config.yaml
n_layer: 11
d_model: 448
n_experts: 24
experts_per_token: 2
d_expert: 128
d_shared_expert: 0
activation: "geglu"
moe_layers: [1, 2, 3, 4, 5, 6, 7, 8, 9, 10]
router_score: "softmax"
normalize_top_k: false
routed_scale: 3.46
balance_loss: 0.00763
balance_bias: false
init_std_router: 0.0126
lr_router: 0.000286
vocab_size: 8192
norm: "rmsnorm"
norm_eps: 1e-05
tie_embeddings: "early"
optimizer: "soap_variant"
lr: 0.00177
beta1: 0.95
beta2: 0.98
grad_clip: 2.0
batch_tokens: [32768, 65536, 98304]
seq_len: 512
train_tokens: 631500000
steps: 9762
dataset: "wikipedia_en"
Below are experts of layer 3 (counted from 0) of a mixture-of-experts language model. Rows are named router (the router's row for the expert), gate (a neuron's input weights, with its number), up (a neuron's input weights, with its number) and show model dimensions 224-447. Each number is 500 + 50 x the weight over its row's rms, rounded and kept within 0 to 999. Numbers have three digits each.
Before each expert's rows: a language model's description of what the expert responds to; "mostly gets" lists some tokens that are sent to it at least half of the time. This comes from a sample of Wikipedia text that the model never trained on.

# expert 2
It responds to: Early word fragments. Short consonant-heavy pieces at or near the start of a word, like st, r, tt, as in Co-man-che, Pe-st, bu-d-get.
mostly gets: " Dan", "See", " Nor", " Dor", "ear", "Par"
router:470544511549517603526527450392554446553503444516527527585515430459492449499543546549537443474540537554488551522562509555559483395482494485473548535447523531530506497516551425546489475474561465507542471544443438482423534592543419514467449477487511471599446516464472497455502561566483546496581503411495528610477496481495355546604502459538483488513472537519585531466495520551495526566464548501541489439489616451557581413529537473480513403484509407462494425530587590482576391413550451543461516494496506505436537512601519561452509511586502469525536467519576462488492397480556450511538455453462506479597526435505564479562494493425431464491560450565486590560458516465464514547395
gate0:541556488453383531475467402481425567470391534399574531457402539471539520507419527509423484513487557563620550483469481516542516450568440509506461477528519574463586399463594494439558460544486523651509653542453502474576491563527653546568466471549522459545545450419539422447512491499394503520465586570452506489524467523499497476533542437550463496551576549478437517529559447535549519528456481524532624501428511421491526617572521530499452512454485554509439491464456434508484461436524488460425452615539539572464421434524565512553589477520544483576515574515461522460489494506432428474486466435422493440553492492504548485544436524467478575546541539583496566530599462463533473547593
up0:497427585488370514442462444517440490516450571576479463531408455519524507440498402487581584528471491500460504611523591521534496512605491450543527472487542543471497413476562480420499494481548464416439562492509517459520550565501446519599403444477501425478486550451513485495543564578518496502517377537505516379542451585559464547484462444454504487502521496443564464481478444437542485510610485491435550475408459390529473565542389469557507489563505393501550602437542368497517451500579534507498366560497525554391472490526497476432511498466461459427545524472498479445421518463608539532503462576435518603569468563550433514438504501482542482487517540620450459469480443475437519445536

# expert 13
It responds to: Past-tense -ed pieces. The -ed piece, inside words such as Swede or cathedral or as a past-tense ending, plus led, set, continued.
mostly gets: "ed", "led", " led", " Val", "ied", " set"
router:507424542564493515522513532462495512583469517476503466419455457498539416458573575462484449446581548518524551499562498607516437478532561541463439401465569394409508491564550479569541471450521471488470408500517492500511518600507548531398480587515520480601446560485503476503449577555480533532520446410514557570414468419545560542510427483476538563520589544467465500499529510568540627582426479457551483434420483484518542410448504566545547458521505407411506469547541501506560469439565477567513371451460582455565529480511554457458508517528483448530486473447500457450477447506583507429519491550535601556558545544444492471545564538537425540549489523494486553425462508482533494464479
gate0:575532446495515434509470509475470558516562438471414503383523540472462468558497525426527461465492516536449543501560574427500513539652489487538463421496605440484566426476519529504506440470504464472430528392520447528450624473622577541500439464477441446531498414491506546453540494526491539529442489480444465526457447439472557511349542503515496600521486454378490404537398491455473514461470517555483507502440524400423521486443505519460457535594600556444562479526433536510496511517520491535465521498434547452541466437494599502413531518623471551454580569506442521553417532536547453625574508472513597537513548549524465544504503521506499481484552509598459466488460524479528435504461
up0:482479457510548546515450626480460413528539469493442424462415521466528473475497400592490537542459398504533514479458460532512491445486507567485456569503405473523481537545543527546451511406487528501580443548498533487508471466425374466496516487532490441504560567512541519608394450618528548450561470531480551477526511480573463411489512451462482535497523636468496559568535470483513586524459515463505424428546438539556451446545488521476497490439516498537492530465493492555582556523456486476496519502508476452452508573444504470471528413533500456497500435548455556469490427479478520647468524518493546495541406503556499416478492393461447509536480631465582524448574503535484506513554

# expert 10
It responds to: Personal name pieces. Inner and final pieces of personal and place surnames, often in sports tables, such as Andre-tti, Earnhard-t, -berg, -ville, -kov, -ić.
mostly gets: "berg", " Martin", "ville", "ić", "ford", " Clark"
router:491573454520598548432537503598570625492570420450559545493550517490470540577477587478434412524476551511503407455471505436462458578455523532432525502537386524508515456498468450472536519603435576438550448464520540471526553510430515508580412438468518571461467446438474492589504498425501517430463547557557485460486469511502427571429435618462547514472437478405451556427484550519587448452478445527522469600476450490480499494531546450512481544533513522581486516508433411477437543558598552448495480554470523488520491549425403449534502532521504495580546458496429504503495493590530441552475462464537453566461449409406444531494470416520515575457493522390541420488526513530518513474512
gate0:498502453470460468437501519506579568451554578456401476495501502463475453601449463460540471467441572531505485512485552485466518482528469533489485477434427492515443495487458511479569533538537550531448508553527528473541504436555411403487499589442502554461551511565446482418576613539501511560485512565510514585469464523468545424546515615491551450564513519417495346542450535403480474493439574476552536451523537474356527416588568424445465550494543529540551523609431497561551466422499396451477493530506540515497523507510629546468463465457498480494536499513585529521485388583483472456564427516607511409489489399540409469569479470575574359461475498517490485438448607554498401556591
up0:427454407483521462565489511473440397531533468482410446501454492459482478493498487447580433441490562518492419491506482556571536472484472454605571486515612506420513460519532478424548567460520514441494489433517547489512514530556535521557564362586523443514499376488549587453372458513423493502433507498559588470512514508522562518462551491495419524475488512476433482546470502521547579530504405509616469435486544433534512415555485596435518510458427462531460367474504548504451590506491470558522421528568531488493476384475558500524611460527520454496575518512410412486619504444557470454523525506606510496487524514486504520389521537563582538590500480547514455510537467558451527475502

# expert 5
It responds to: Copulas and function words. Auxiliary and copular verbs and other function words in running prose, such as was, is, has, be, also, as.
mostly gets: " is", " was", " has", " he", " be", " had"
router:509557457493427499573584563516468478370496549543561502453450464527466515522446545467434521614543528563508487525520510483403553414571500489494500461461567473520499507473578506452434519489604539500480504549502514530524460476550510615491542520501439485514423566564489556438416572570494416487495547554572442486477522469600522565512536453516485545403485562506496504526444600440623573572544491443456483501487466574553407505461501511510523544561625451459468571531507426616503451475452603501535516484488547545534450536500392456565489504556380454499483582546510519466543504460376500595503527536490465558542542541545524483545531437441516580479440460462437499510423511557437440514448
gate1:478540544501536517446523529553421540418536494422547434468525548578615375515477528507553522563505496533526537548470491516502540474546540617523473491524493530570535628431484520513519496530638469509468463571446502497409538538483469497550469450657496522477491527549520548498489507446415535457430423521469478534423514426460484487481568462551489507444423587502466574514492400613471480582442560539552582503497488518435575490540501470439505425469468499444453516519398540535541479428513568479592487453508580582579543471516529591424528589453458533525439435446487461497508460530465491513563505546531441441495439524562606488465568707510463497467419477447579517490450485469504495501506
up1:470409501535583538458527422440582555548490497457432487397493473561514432487599411518520467442371532604521523488535527467517490512498550559511476553508488426526497612581535418466480483416487383462464495472451498472517604475474475587481446486499449576479472571618489555455478458520500483479560506463483478511409574519500503541460454522501546571446439436532535574530500490504459495488493520526492485486459496561478429520614524487541503430516481543508509498496539426618482540380593467539489540441524596505491521489571561474449608546508495527495467504535581431522552461560577477453509534548505535467514552530482574478462570471423474489464510472471489511501477479554496425525570